config.toml
n_layer = 11
n_experts = 64
activation = "reglu"
moe_layers = [0, 1, 2, 3, 4, 5, 6, 7, 8, 9, 10]
router_z_loss = 0.0001
lr_router = 0.00125
norm_eps = 1e-06
steps = 13825
Below are experts of layer 6 (counted from 0) of a mixture-of-experts language model. Rows are named router (the router's row for the expert), gate (a neuron's input weights, with its number), up (a neuron's input weights, with its number), down (a neuron's output weights, with its number) and show model dimensions 160-319. Each number is 500 + 40 x the weight over its row's rms, rounded and kept within 0 to 999. Numbers have three digits each.
After each expert's rows: a language model's description of what the expert responds to. This comes from a sample of Wikipedia text that the model never trained on.

# expert 6
router:497511515406495469465533514483484443550493454485562451505495522479486535549479513466475460452483551533453410575532532524439487502452532528475475493456436523526496504494480481535510462511563486535429537484462504589554549487467488551562479462487471528480534556530539521511514541518519495482549529480536483482519445505526511445493562462546491512436511452408479463514499446485437513485537492503487509465503517487505472515433449542485531445450453488545487521472509544488484491449493456
gate0:465499443465468487457432542522512562488494504468478477428421567509526521493480519568514484488513528519536555453488505413502548510489486550553528475552520505512484501514463440560450476474518501531463469468533587539476448492504487502470483540489502435512486502450474580511567508530483448523556500608474527493485485539547448478564493450487487438537501581458542465480515519559465469547508548473465531454438437479471519533540579450558452428421493494451499499551485512498505524488568594
up0:543522512527565494560589482443495480527493514554525484610533490482475533506513504457442538519443474485486491543484517552482468462443508486445530517470471508536521553490567576421480494566503466495532560531429400419520584503502498476510535497514487562513517504581486446477483495439485529454457484401527499513470467494463511565459535529477544520465537454537447586528470491411544474488503480483569482532494560551500494462467502521464533477538526540487503476470485500509465430533484436
down0:470469489532506563432478545508475558511529511477458416502490463501399511481462526496506484456530528580470418537455475549548558509500520468464477484562536473474606569484493567476491538441488527537491496472474490506497554506566510482476520490496479470495493455517556488516587499554517502454416570529505522508511444477463515440455502391456423449559428452554520514523552494550469485575531546420486500514489542518554471586524521504502484512470435527472478517424532487480483408521554510
gate1:466490495557498482441520489488510466507451479483575495481497509442593480532499502537511464519499495516459552489519468493543483456493413453540489548488496539428541551530487503470510438510491510501467531492500421494565518462510578464474479489471463536570592509552560473553439469487547463613585522528496468446462476473436481530462520527516496519476498494502401481531468493473496517507527505540521512529447602535541485515504462493465512457504496546499482567538420507486465468450531537
up1:510441540487531485499466497431543474515464535531497549447553467477505542527539479444541481454574526521462462476459514507475447531543504557526520468454490524468510509475544504465532527468469453530500546522468508488552521518480499481510531469506512464568479474502485508488500484452432465410444563495450454459483463528525509523488504467484470463544535487532522456531518571511526447509523502507481549502524492465465497475464527520514554506534455539502480509518460495474533495513421494
down1:515533416514455490571512545563508525526492533455523476585512465496475554531499485527519492547497499538562543568516474523515425541440500511506389536470543500565459495515517513520448531502519556490438450452528584475489548498582435575443470509560445466468506534497441467516428498430534506508563488450470490505542522505572523487520523470481463528554482497567558503577568461499522548480461568480503450479429503544446507539475505555585461524525428462511427524469446465438479513494388587
gate2:524475589528418525566430540520513519503528521464512516462534504487450488482484459501553489473575544484517462489551412509544547513474459406479444504541463507528499464448560464469447504513484475428539488429467497485573419516505435479440573451527563448567473464559486508513467531484446550439465533532511490538521538433446495481529535460495465474456480519522479549512361534552497552453524481506462490518483512498474519507512490489529529507504529447502525436487491603515495504534496433
up2:402471535515511581490421517504551478464529509489471480571589498417511512522554436471584550468488519495520536452506495459474520500459482475548470417511540491480511396462534514509487483447433532501536567519515421404554442478428430548466530430468537462488500543457496471488524468463499508467543580513395453534526458490508519464521482514533424489560366536531438412527496491519506482591427464474522449501534472536499510473500520501493467456511459494487545473515570472495498470525560461
down2:493533445530497460481528514494414472486492472505478455523427535547512524578552485522510527513467412463478524476420551484515480475496461507582472531502505512510508541465421543532461540458529512642486511482482429545476508516482477495544516520481495479512521466442452536470552442482478503567486528590503564518447565506517410508459524435464464530559543480516555550546432477480522453480557528461444493542467565522474462497508447536437584552435473566530444462447450528402513449487449445
What it handles: Section and paragraph starts

# expert 45
router:568498528469490498532520426515555468575528468475498419492469571522495522486446584503480518453474473496459438501505500503445523406502530459539508541521455479537519574495426542534480448494484512541482562459455486528452493516507474510529449512507502516465519512532576549530560582460551572471566499500495539516466464519561504456480487469541463535491466492441528494499557506537475547469543546471448533472436494451444459551483496532523509464469467482485535510486449507529478485471497460
gate0:462476518572500526552542514497486529503468488534526573478616532501491466452552524467497442500569536466516525484485520526551460457521488485510467506459531552500483456550595536462467586486504548527545443513537495440495546532478449535490411484441577483486501473482517424464498489484467498508523477507503461444554540476437530511494475478513494481504448479508522556532459517435502495530410467539489476496506443455480481453501538510516561532498551502482505509554529496448510557460500485
up0:457487491494484547588516513510473445438536496528516603509493463528516476520480508524528510535473480451516495485479502489525502527538430498525510538489519412477500492446535475525482587593458436460433541546527526479589502433472503453467563549488504462544491543486437503500475387592520466479496459509477494554468557452463522557532487482483451513483476498587492433421440506490510432482500383529531525495493504474506457459477505467509510551499500533494500479512519436460458488507551518
down0:479541454457470489528614560458569541524593394434524538537534592453505582497453532431548511483526497464477472500523446591405498459495502496519473499517475543571495464494552548489550512452555510552491506508462503485497491499481463558493452429492423466521531531539493483498539544459527460506531480465493496501463476513552524554466464516506549520477462538444482521429467442477409499542547499486518509493513449528513542498448507485512444529477488474480422488499471472488449428463454473
gate1:502472536525524604452453506536484523449509510589599501459517507471607463497498514479496573539504471499571536465524532432472590502532488486603498539530457471536449494460521420446454517477500459476469494478565476507449501538526421509550528451502487540468495531463452528467500427504512528549524471532458526417495488524558487528494454558519505542475530458547439478484464491436552462467498419570514474576530533511443487538608414460514477503493494503513505470537512489515494517540503504
up1:538486484517484516509442521539530540517582565453496393506551522457418572532521530485624503539501462499524504518510514496538541479491536492452559498541517473526515416545543462506477497481494502453486499475565510556448472515531556501399486520475443465473483451514507490494499503452501513489506499546506450461498465476488470520553492455474521469576594418521516594568419507548503476478541502531496444505390506488454495466462498494513594490520476548425528491432485515524538521466557538
down1:491425567511488527490430563511476553565475440537489576519443552388530445486470452462411450447493542538458523503472489539496457577482486483488465518428525517476487600428516537509513503503524518546514522491458496524494527443508458517486490494518572496538470506520591423505540567427544441499496512478508547521474491564571535512491474440470465504490495602437536489448527530411453461549481485474589525477465515480480540518487473521547466551414491500474506471514430495513501469532426448
gate2:559449473459446537549503492458549503471441529496448517531522508494427536469457504601514526479484566496501501531475499493554502584553473457599493462563538418452415448518465463439533516498508547471462508470621534504504522562540534519457531470548466444515466460505506513462417457450556565534484511466485466439513564483441553516475529627485578488513447487514502453554522493576506477513493496541465550523530475578519481479521547517502507488516478509499480455508556438500487523565458441
up2:527441488541507542518479407519486523426458532496547508494524519430516502542488510505513446472528514436447508442462535439498597497572501525574503447505519478512525537490551477471473491472469461484496536490575406507418543522503552569512474494429624503505605500507524507542538444503431511504498458503445514524551553435520526503469501514460507473484495502484399527522513487513515546489464522478545547587480535453516469488495488522481466468488554483414561524555516506480512542500510489
down2:496530443459499501525486414457542505560507533462492494518486471497524439461463468457507448529533516483466446514514581519533480489521482530410518565521534514553462550480471524477518471416526508535649560563488541495451538497459516500509553456580509492466480447494512485507532493517490546482580480486547487554529453463479460554483557538501492484476519548509506537535535497431508465490492554457517515501568497511469497445449545489460530481486424599467559447481507475513531540467498542
What it handles: Determiners and quantifiers

# expert 9
router:459519475447522448475526495514440480499471475451519518622487499531443510595506510427483470417459486480484515545542489480469459492434540533512569471451454498520512553528489494514484460515567459561432504453446552572501498536429496545577460549511460551521548464560534613476531500505507531532509518501485489534465447546497515536490506462486484500456474459446444528533496451434454505546532475507449513497426517444462487497497447546500486509481487589601499517489482478478480526473454477
gate0:454483511468503534511429494546449448502597515532450551572561546429533501468448456421516502506378543447467522458519554462484453470581477476525541515433496543537449476555524546486520548464508484498582513464438513517444432446509515501511486519565542505476489483530457482451509533542539510555474455500498499514546586550473500524545510543488491424514572501464472500486569511523505458472474495494457433465491546485457520403515528548484473423489612440483561464506568456467493524501509540
up0:490528476622505509490496457557463505466535511479538453454463452505539426455538482507450536500541474467546499520542493508551452458439437490534415485529507528562452505474499552479518475540469486535565483503549453544534473563510506471462550554550408461448498472416493433456434482534454520459482493525478492494462549497528498502498507452496492503500561579497527508414471519521448559438610564456464486596509459487499525516519538514417551518459508475531502544477513484487464454534498539
down0:481488579481489512532522488480503467469446510433481566545585482485484494506461578529507504439438536563487563507511540497574446410407555511532452458459450515540478496516490471507518460483494506563446494498479473453475531493489484479498474524513533518512475405527516489473570521474500478494438466462523428492553466636457480556465502516526517589371461448538426507584513529481500440515488422465464499502468497501512510488538554514558479462496501459468472485506492498500456512455519525
gate1:501517492523429513525515541464430564517519522526536487495415521541468505540549537508496464444528480464542527520526460444478516509446428476440495567458464574459462491554521565503511579518550514446587549501512520482490498513438468476523572525461494490487460487458560464520506562455451564486465425574429486476440504470498456505534482529522527458463493523531489405465429466453509460469527568557467445521512552503489506542438514480545422451485522463484495483557467459485573525562487508
up1:489444472507494512468553480487540520504440449488559478541467545603487480461506526498555497538474547497467428494489500621464503458461523541474544515529448493528514465565500504433586516532532492468507450521499483526457455444436551493587482500505512470509530535566474427524475465495521489537534559455506528510510461514504497584492489525501512506383529482519570467498607437563509437459522501468512501493482511534581518460530483523508402528489494529487538499501518522518505493513524504
down1:479543464503474445484477506620463472505508540500516510507569496524545557454447519494592512501516487455535410510543559431570589472517486472513586463504521532425520511502485507568478512495541419582506560460494522452533567477561494503500465469548529529523462513402516504480582485458520509512399506566585499482527513468480573455525466443647483566535454505489503408464431459509489538470465508525529508427524478520454477506435527479504464541493443552489497474477470523522559514562498500
gate2:451568547578482484498558478509488549556477521508512530501531490519470514560503431476484536394496496553476533377561544487456465475529542503469493494510466498423475483478445480568482468540451534546490484540538461543521522556431560500449539499502475443451429492456512527472497533526548496477446452516457513434582578454508531510545478465487532508455493490505563508509524527536447463521428497512463515520504434435523508565495526524601495506431515547463487510487485488505544498462436503
up2:446504491551535487509513484528522470528521521475472491553507493443535484545529530407536523422558558527494469411512476445460481527482558511471439558573398493436521531484574435455514482565544512544510531525478454541465537436429530521510544482449496627522501479403522495520498563447480522572476513541460469545594380494517479509491513488528521551449495504512529486503485510536509487506479518496462453500459514465470517535465480537469467539478560504528512493508483462536538526521481506
down2:537555531556504458482505508533521530448516589573470504459461485459576558482513511541597493466511587478497439471493571494490473501465468459510552517544547428494516461424516474464494533503487468506505529463501481495530412488444515514487537489452564428500449486510458454429497489518568574497524507518473422527463535533482495485536496552529555514447555473497490438458557509455536474471555477444492484458517551486444429463464419487530489478577482585502486519504572445464560512550511551
What it handles: Table header cells

# expert 52
router:547516509463510494499523523430518462550502471482529418557469492488456470509465529458525510461434458555512464484482479500455507463481564482516491497496486551535532549477490509521466449520490474548443575446458452516484559481480526493567446455526487536462535502518484548506491546485489513520519539510544527519433449519539479504493504499475484523504481509463569499519497514481490534537517544444504546523436492526485560527478455533530479492438465454482413525507456537520509481463474419
gate0:476486542533456548471582520411442520466522512505579475444445527495512468477503523531414501536550488478507434508451433517527458562560458517469558602502546462494519579418538492427488473510425472527517497535501491523515453540551508481481524559553409427550549509475541511514484470450517491514473473490508496507455555530479506425483506503526581490507454477502550441486540495424578496461460479479561528506471476429575538441493483509436482528507449467498567505551438541461544501453521497
up0:461626413468448539484491516512495512529482535437463458448512501466470489479520489534518430447504503505486532491532480499451477535495414515474493490509452534510471530477490552541550539484495428493508470516528490410499473542600545472570505429530472568499433460534474590487462530498461512532498514425521429492427455497487466534565534426412480539482535506501482502483491439513452538494516500472500566495500455477448462407528513503453471470441512523536388484464473479506490461528599485
down0:480467574517509491500584520485484428548497521507500568457532502420466459454435443540516460493441471529529488509475568483535521430549576519482468530531540518563523484516505549466491485488591471485481519554436574519530486515493537495516521534445516482482512574518457425528519472430488533490530503543535481452482550512520437511504509517407444501493453454526482396537574545488453447543484513458534454485531512488493543570533570484558510521529489458509546518553547410498433536467511533
gate1:473480571469540466522447476477467466503540432575485475525478454492481556507548459482489480524489522472549495516443548550555524505509556447491504540539525464507520495454543528460466559456535649490482443413525587534523544472451478542465517477481469485469495479553471446558557516544561494455506496496451502432524468447427550523444509532464511434494478473520502488519495535413458462471430481546493383492533495526431438492459518493554525561493436460488507473533542480416520502542439473
up1:539488571462456458451529536518422501459457466399520481501477486563542495501466597566424578506518513445499434484541501478517487477535459517523454562455500420530534514481504531447507481484483495430518436489528551447492545486528524452476523509540535537463569513512494504448520559498486458464543503445474510490426545444536430506508514489438453505542505479490502537548542447498541546448561484451515493524514507484513470579567537475488494494582467492498465497535449509522480439466550523
down1:516498525443486514509502487457523572487495518471478482516513556454449454521467509514472505479514530475491485539492538562552554440504504507507529475540536492550473459545532527464485582451401559404457449514484484505508476586479490502488507384482480499488519393517430440538503492488442520503499525488503474436501452537402459464513455513478499469491463502502564542517515536553459569480536479463531452521543536493480477523445526576463500472439558472463506546488490544471526524464474489
gate2:494481492527483573478520551483539555465507599415445520493515475503503545513556556517523507486570508516560512490421531521475527435460504519478489483486413601481498518476542514556520521448480476538514593466561467540364432514544523469507515453481430523565454481535504504503519488520515497556487506479493454429560544464546451529575471546464461498453523505530486535497504500495488501469551520437488415464506498458443515506531516532379520394556517468529519476553455505467563512475564530
up2:512546522492512510410531541517517515497519542487435546488530496477482532554484573511558549464472451487593491461496426489471545485406537564424461415425431562530505497448520528528512553576519492507571501517478437559450456487506486521483501518510475515530504505518513532464550475572489507549506505546513487475503477486528522453562535498466533510490462489538508522529512568492483522513525497341574482465479393547501556477537521453439449471494564473467449505457480477531516531506529514
down2:470475520498490523548436475444504475411463497489468611520438404475459425465450514520462528529494485492493457496494557532498436503514500371495524519496447522453555543595576481531475490558478431549475504486505493579428556453568456539552473485479538539477524507523466531545495506522464464583424538484463540471459505471490510507513524561456505499500545447571520523471524428487491513452538496469474552560511521526445558500483485520480541515477547544455499462506482472502525599411548518
What it handles: Clause-linking words

# expert 23
router:505510460486597452458512529510531476563498503494496434570505483498515462555482516469472543471418486578466495553548486471462517477528509561559450551453473517538531549495472503511472446561494490519476584474442496529467534478465510545568499494480514560462475541513478576488526512467528515489570554502502562550490447512576483484533543433511526501472480470479465529493484460465458548563557534511538571543457535525501526517429491531524506421419490482605510501456462451499415475451487470
gate0:490485560476432507490440471568535515473509511526445574517506488537564605463517503458536511533544505497460498364524481491516403531457518503427561539495483513437515486525491475528474480471586502443587550535518449419420525564445527467407475514534501510598525529557523418515539475516601507543535449514477479438512512483455450513491517482504513523574514509485476478454485489518524416520465547522550546437531510531509497519562489443419532524482538530463528450503564518502526475515553456
up0:524502506537525540482497506453517485521506448448571491492420513532524561415511456557478423547512506478482484477482520532497466585466544487510546539448515470466499554525485520520535453545481479517457518501467515428483554461542558528447519528456504489499514503540492465534454554453589530551498531423446565457464500503536539498511506498495414475498524531490541556598507482532458530437533476521481537493510496481496424449511500580452448505502517468522463476485519514509520474397493462
down0:545487510465463492513477521570443543477508525527464518543590454499523509575496499551499541425464468459476507532479479520537440488522491466453533478538479546457550460480523421459479475408523568492546504471533446499543546533468399463560464439486463484518434511414524501503506489522447471484522425543572515551534468488512508488505481502551522492434490448463516459514472511487469504579481530531547510488473460540464540533547474522473468529477458544478477490429425491484530432569486590
gate1:394508546527504458481454475463493479464522512499477606560561515502492494445573494433533501468455435514510601467487475496516507461475458526468586538463493523542509503541478514507525502454499480523512498566413550424495454479495530482493499496542589529547458459477508530510475469512494513548588491517542561490527524464524464563461506480481490445484494493487470568437542554504472488539536480465520522523514603520489480545521559486482525562448439503522498468477556436441472525504472510
up1:479470523515519456492448463480490512492538533480536555550536528479486497476590478480514481521458473478504580481515470477510575475485489556468549493527443500541564486440489474510479509446537460569446538548472550457479504435433534494571514554496581517533461491473517607513528433479513511488474458491508542509493468474530452518438542434487505422445521498487483527512530575554461514480537465488499554540494596470495471472506512561531513495505467489559485487469564447453463544411479478
down1:533489491435539536491516524484477544496497594464446451472442435489503544536455554589532499477551507444487439503539437496516514509542509510494481490548473512511486511479553493571485475514480444476577580522493466510504553461473514503544489482471422391523496478479511502494470505511482599500472552458547547482480497500478511501514549529533517480498460542516561465554535464509468527521550538452493550531549485468537576550557448521489526506540517482493470538496472496477468491494528443
gate2:568527493451437474486530461513506579498488509496519541536547549525510447521545522461444433424538538443475525400481476530515509529537418467505491560508573481496497532480516489461470452479506521478523556582541476534504445486519464565445454561574512552565514473563443455484552484471494445455468530555444562516471465504557527442478432486514463459526557582543543456525490461457478505481488508492449536493481470501494509653519470505508458457507577541481473535544462525490572513527470527
up2:439511495534509503591480497479507549510485521479454529537551495468494465461484520499529507555474451532449463553565573526536493502558450536529535442592458598462410447533474545520540513473480423442505447445457491467520422378516590430483477520500581415495457476452525542521496493464474544412448529475483497523490541466503477529478486545545549571506483555468521481488506534502509520540495510493530509478520515556490450514541493478500460524465412467458494550437479521525447497484505419
down2:512477521512458502488521507501465501470468462505523433412496522435466529510494451472522504548529524516483499531517533481456480538460491440420575505463534518490536447543471542529473486446554476489506528488527530532512496545462499514414500517485502464448435462530538436480555476520492542471494520460539458499505472507434505480527620474502519533539511531504427463552530558512476487577552569472458523461421508431503518474466422452546478474475505532476515527540445525509460449471550531
What it handles: Subject nouns and pronouns

# expert 26
router:450564454431569499502493526469531494593460493458477449556454491529512526500447533480472547449416492527513505536526498499461523446489538474472469490512529475518544522495468489516476477522478469552501542520428498560480550499499504524533437483506499528468460477526470576488520516486572528495519511522532568529393421513558523461496555479523493511458411452441531500532507486464495525517570507483483516449484497528507569537467443532524535488442466488571406551454452517522487448476500498
gate0:460456543406514521530446474470457586499501524528513482485523548473497548507434539478556539491581457565484484481423492580462503512506457509489523564484438481481403485446556533525551458502502531586532410478523530504478536514535482563456514537475482527467460504466536525451457489498389471450464519516554412479450479532413470482483500573469564546490549462470532420525533498455513478461492515445511476436524510509523520524545526470569490461495552474423461470481497535536508505568449520
up0:440518405442541544575485501527534559471464477529455547454464530472502578421460469497491500476505475489494495517522491533472491563562525479528526543526559524476474517488553524531462509594519555442533546480523449485412535545471500538496521486468560529505476578447608423465564498482525511501499516467480441492461458503492516557518519505419638458500466500528458580491470492535442438570502535456517485458483469570565569514519499582554488508405533480482499448485535469588480504497533503
down0:604506501498491430494541415532475411575530471511520463550515435537481489472512583500536591493566517529510554467446441545451471489505452523517494490492529427509480521545467481572521470502530529526472555489466499458478483552521458457574435581506470444508478540495453477514476491520527544469522439489465532526617577508395517468482508474492397534470408519501531491524505457420515427475454438457506544543491481488524469416591445507545522482503530544490473471422524460539434528499481497
gate1:496495511526494497496557493464545430496422463530547548486572509497476428499516471464506499562441535539566569575548512448441508487523443502539502539435532488463425473448426495521523496562503492492491567516502464536516486487542448508536492495469518511502502453489461580453500476452539563518504440419401587534468530470564454503484452462524591474454470477467497577486474488470487494503477571484492461564514465425553505477443500537529489520560537464533518525545478547509511466475485555
up1:519478487609532533449541489512538514417518505526472532482391497489432507535455475495526432564570417501447528475448469456545465560529423518521561586476521471461467559499515500471463536462465497479556517488501497447496392480504480496486550522546482517509457550483453524517528503496484494489547441527444462483492568509495493556581578423523587496520489485503538528497473480466497492520464492520505524570559519468476569517497535455495462489498518507557449422527547420504494524503503453
down1:491464458478530464536547524472469503525463526538557472520505463563476481473526566527500496496519539472491539556433460470465440566539497428489450581515506506572526475530487566587453517477469523534415481436531535502517515520483446456462474471514514494507554500522513514530490520470515427558520451480584568529515521502516487517506527514494445539549522514509504453551478488515574469479502453544501482466390526585547467549531379485492513506529528545502450483496541551518427612505451477
gate2:471524485465500534555524441492462537481460479499501477483556488564411542492438451503462454527497584474487466527551518479474451493577468468523458513565548447492487499477521462487524522478532471487468527436492497531429518506528466554477523487456514509497488493530547456634545463486579470497497401435485476459424460478414484456493478480509420470516524532526502480485487527481506519496525570503501553526579513485526491464487449501572506487533456427546499552452419482542477441496511496
up2:496429444548479484475387508485571500564457495555464518518433428528571470533512473557445547514459452489492543506507523435490577512493548497459446454519497494536465485494513520546511408431453533489481495520536503498481576515475545527444453433465440512558480490467496565392450504436500521403504517528541483586524441420498476455560552487452521548486484457435540482488449515566437489515451516555480494477458535505514504552486587425478495544476452455491515511439512507525478440457518530
down2:561490555559434481429510527451530479569524486514544560519509445412546514496491563418527508494519530575524529469494409524533492580522540545505526480454482514534526517449531556522481444469535518477583521493487549436476438478502498496477517485511532572499583557483540532510487465517485485521528573517418510503494511485541548483475491555517536509473441516537441510556466426491528513521542389490453505529482434519529543474486520467472479480513582521563544509488477471546549574513479537
What it handles: Verb objects and infinitives

# expert 38
router:522516469454521499515527519480472438567494498446485393519497534531446561495445554513468533492489460515491496564500514479482492474457540516517499474473512536547548577477448540553497465496505503551388548462482497530463523455506477530509474469500478532512484547561566562493539509519531523458567575479491566534429480544568497443501528460550442506447443483457519462549486456441459560550566533483461517408474486516448500520467497484542578452430443491562456527478424499518408445527514517
gate0:537548399525514508520453532463529520540523493481529495513504459526484512485534463524464570508540483468533512529475490525487503462442590528527552504499489483463572481459512550466352524441467534487534443548560473491458513470544488470475508517521478482525481447570494467522555544454509479545488468524523460484589529490475487459484509469501474531482500495541475524582444522505545523461491480556556453529522469532591473520458569527452521489542509533469548511484485429589508480583476536
up0:491482462503432495533481530476533543501451507532507478532504489516432546524512426475491468488455465478444438570545461505480444473518513526419541449507542488480447502531501429501440540550441426431459503499607493500548504491491557432452568467398503509425502434528544467513524507481512503414495506599521468456540475609532532465502358439512470465523449518502552514507502503568509420530488531496566508451449448503537485483493511487522521603486463567572544545433473469454497520454574485
down0:469511417597558481536530483452470463550509487503449439490471470485447551408558513496502477436483448509581478549473533499538519524450476468525521491490524438509569457433519499561570470452556474448456490433492515495493500500529455465482534538526474488533567505515545503466508462511529533561506515467494519469443570451488599428549557520543501521518520467563529478435469483496432471484503532469473388530467475625497513513525540518474485446538501488510474535475490440517408521530427450
gate1:557491499539513571496491519496549472557485510469464454500486573506469405457522436552464528432520556461502517462507474519504536482585506508521523541519552538530488442506491505426577495567509549509493503562483451475436476566492494508436461480492502480494501525591497556494450519453423494467548502529492521413485480559515462464537390496429451435562512507517484489451460521526485513502416526505534532490524471447541493482505533502533515456525551526483543582490450447549425474500472471
up1:490424614520532452514539453497470419497507508504452537467483554501434568518499481473509453555504511515520475471453470535492466519439501558465474532489448492485491462544529537518500568428510458519536471446486564406603474494434539498543533458535504443486452451486540463506502440526534520502492514500491438523542462483442582522503472583491511547470483468506479474540549480517529531469538457553463515510521486525452497473513507483550502597504417492528521412469564542444500584511466477
down1:482469499547459493536476545508517505515556477491529406564491485489491568561525532501558459504454494503520524507517493500461522545558493543522531474457531523417513521452487526501493488476448529504538574476469511484527498508448519494486444556538565569557518517461492536481554509558525520437439495509490486592483509463566560433547507501513455505464499532450435484502480549502455484560427556527480528430536602541487542580567518485521471534492482514463518545461523567490557500529506539
gate2:547533440471525574549430515458571469525549501461509487466507483407492477501527510525490511578470519516461507599454528457549499494461512525527439472461535496505565535533549531500440530481538561408483515477533533497487474536530415445458495431539516502514465462547506439593427450474456516507516564525466514432464492543461428510495420539477491510470525537520561510530449483555482480524537503535481447509511418551477392516518538481517482548455419503470455459551492502532503540547451483
up2:492477506489485493504493549451486480587493517495527535459561468499417504526461520494523531504447502507567553508533516476508463572520528590465479488500450458405413503551465526528514485497501416593486529482558548477455491510455483465485503477581527531504458474536527529558514470442471503526557539521480561502517520509528481499516513542562495533464494481450519474500512509558529551487483520580456508459521482508482490589535537530560486512468520449522435500472523481568452623444420516
down2:497542520570439432491509469531516546487521468458512489469443529448535611533512574484561431527500585473581465504563485451521532507543471516472502459433414467430537492437485484422500494427545478486473503485494571463480433551503532521474457528508492492549519479495598515494511495528465481521556490529532416491562463469470621481545551523529485622449448434468504485436514503499545501425419486515506509446495496450474441576445436517493498550557531455496506478541526518519549544500478483
What it handles: Modifiers before nouns

# expert 16
router:513468519425510499468559488477476463556467503507506472560507546489462493563441514483496536467470505517505455564504509487484508458418564553474500527470512512516511486518505499522521478543579462482481510490522490558528481455427500536592488523475495558467545577482540539466506533484489526467557490521510520534474486514549428458510550484545510482448511452439470464534549497445469521562521510513478497496482490489496530500455434472522507513452472499586475585452505527534473527463449441
gate0:505516525537497522521462426513463515483488485523510494556470519518496559431509496467516504575490501461593468462488548456430542451444479557529528533498510421474464476551486531494481467455489469508454518477476530461537494467494503507541472528480483469464523447472587469475501467531580505443537536502488454552532472515514484505516515518476493494487516521517496502482469517422481525527430525484529561592461549542478476454465483525474465505484479472462561522589472574491522554560411577
up0:502492528483460550478513486490437534456467546521478473466524459467510509453446503448596470533456509463627460527417553518481531455438519565495478460508442420485573513521494471481493480463461511467425524432503520485492466422579525483533474489427488510465491495518531464485514479579555530446476515546504493563572469491477493447571541549531505476445515451482469514412507470422545507526427483502483515524455565642494521453493472497473481471449538469454549526493478517526484491556495459
down0:562537516495473573578465525426550460475542559433487431596452487529431491400569494476533535489574472453490495477484532468347477506451506595551583529555473502506444497545567517510560540465540482505498514538484457487557511545393446513486532536493522495461508509569541552521431520419512468472559500494475476485449419497441456528434466459491512474432494544558523495553525474491476488465487530452521474516542495496467474508517455482559495443483496513455478515452496529502518510496442526
gate1:452474498469481526570515504500510474512511497494457433496477512571528536483541518420513447534519486455408519517483466550530483510502536465438482541563447547548413486464488531500470522485576504517530505463481519564560539443509440504526510497538388562536508532507491519591432518438464452557480529474536488507523508474448609495529483465516570414520531488563532493504475473489508427374488539491466492513500493562524488473495489459509547473561480513493465475529449518534490481456503580
up1:530457442508502448424480497552441509464472512511510498483458430453452465532536553543538539492506529453500431471483484505551515543446498424538514464537549521523490446497522466446442505525513489431503434507486449482520478484519483447513499459445497533500513459473463414469430448558465506513529486502494449469444513493551522542414457518516540510536548516426496491515513485504496493500471487466513476436499449543456523491455504495545439528473520488556452521426542522499531538456524405
down1:484496481526538507549488471450543555474475570534578509439569529517524419452492551547499495494540533515457517520496481510488519448565467504594436456530522515451494500472464434522543536520447516546435478498569639529409503494522481547506519400566504585487473551506494498514459441564552488475524522532506481502474463425502530546513463531494496514503449466488478513558496572498509525541505510488522524550465520515475513462450523517472520512496512499537556495501496545469399458488527407
gate2:551507457510508506465553572565459486520502547581456572539510574506512502457498463571494498502508501501521446551512518418515508460518528479466415512529560471469519536501557488463444522478533531481496534556501488487469527503515487468463549466470393513425551512518491482508412517479479471565544538545556452456492460471497541498494507543457474522500510438532510523520457521511561418429468490551496501500505541594570476501458517498478571473541501428508559528426517554558537446554439539
up2:499525489497528513478534448523601499483532489510510469481454530528509541534450507463475588494536455538430477466524520504460497572448531576471540462474527515500518509506560488531486490587453493516465492529500595490430538418500577594542582519492518512526503524492506545480468517455547473469573495498423525538551504524474410510517499518513476513547505524447490399496503466471561489481547478499499575493538543529463453444434477439407512526495555534520540467530508491438428526524500578
down2:499505535473504506548531534516488451477601540457512493586511520543491522480565466515539538545518497498451444496519448502462570468486515571443569563511479472520498499545531463529488585440467502499512502532505444473524522411461543481450551487494573483476487603490501495484442535514502500535532486464474454475564519508529491371532425539547499543448528554511455530490517514533567486505387461484555481491570553524525557523540476473498562454466545489500459503469490561555538485489530591
What it handles: Section heading markup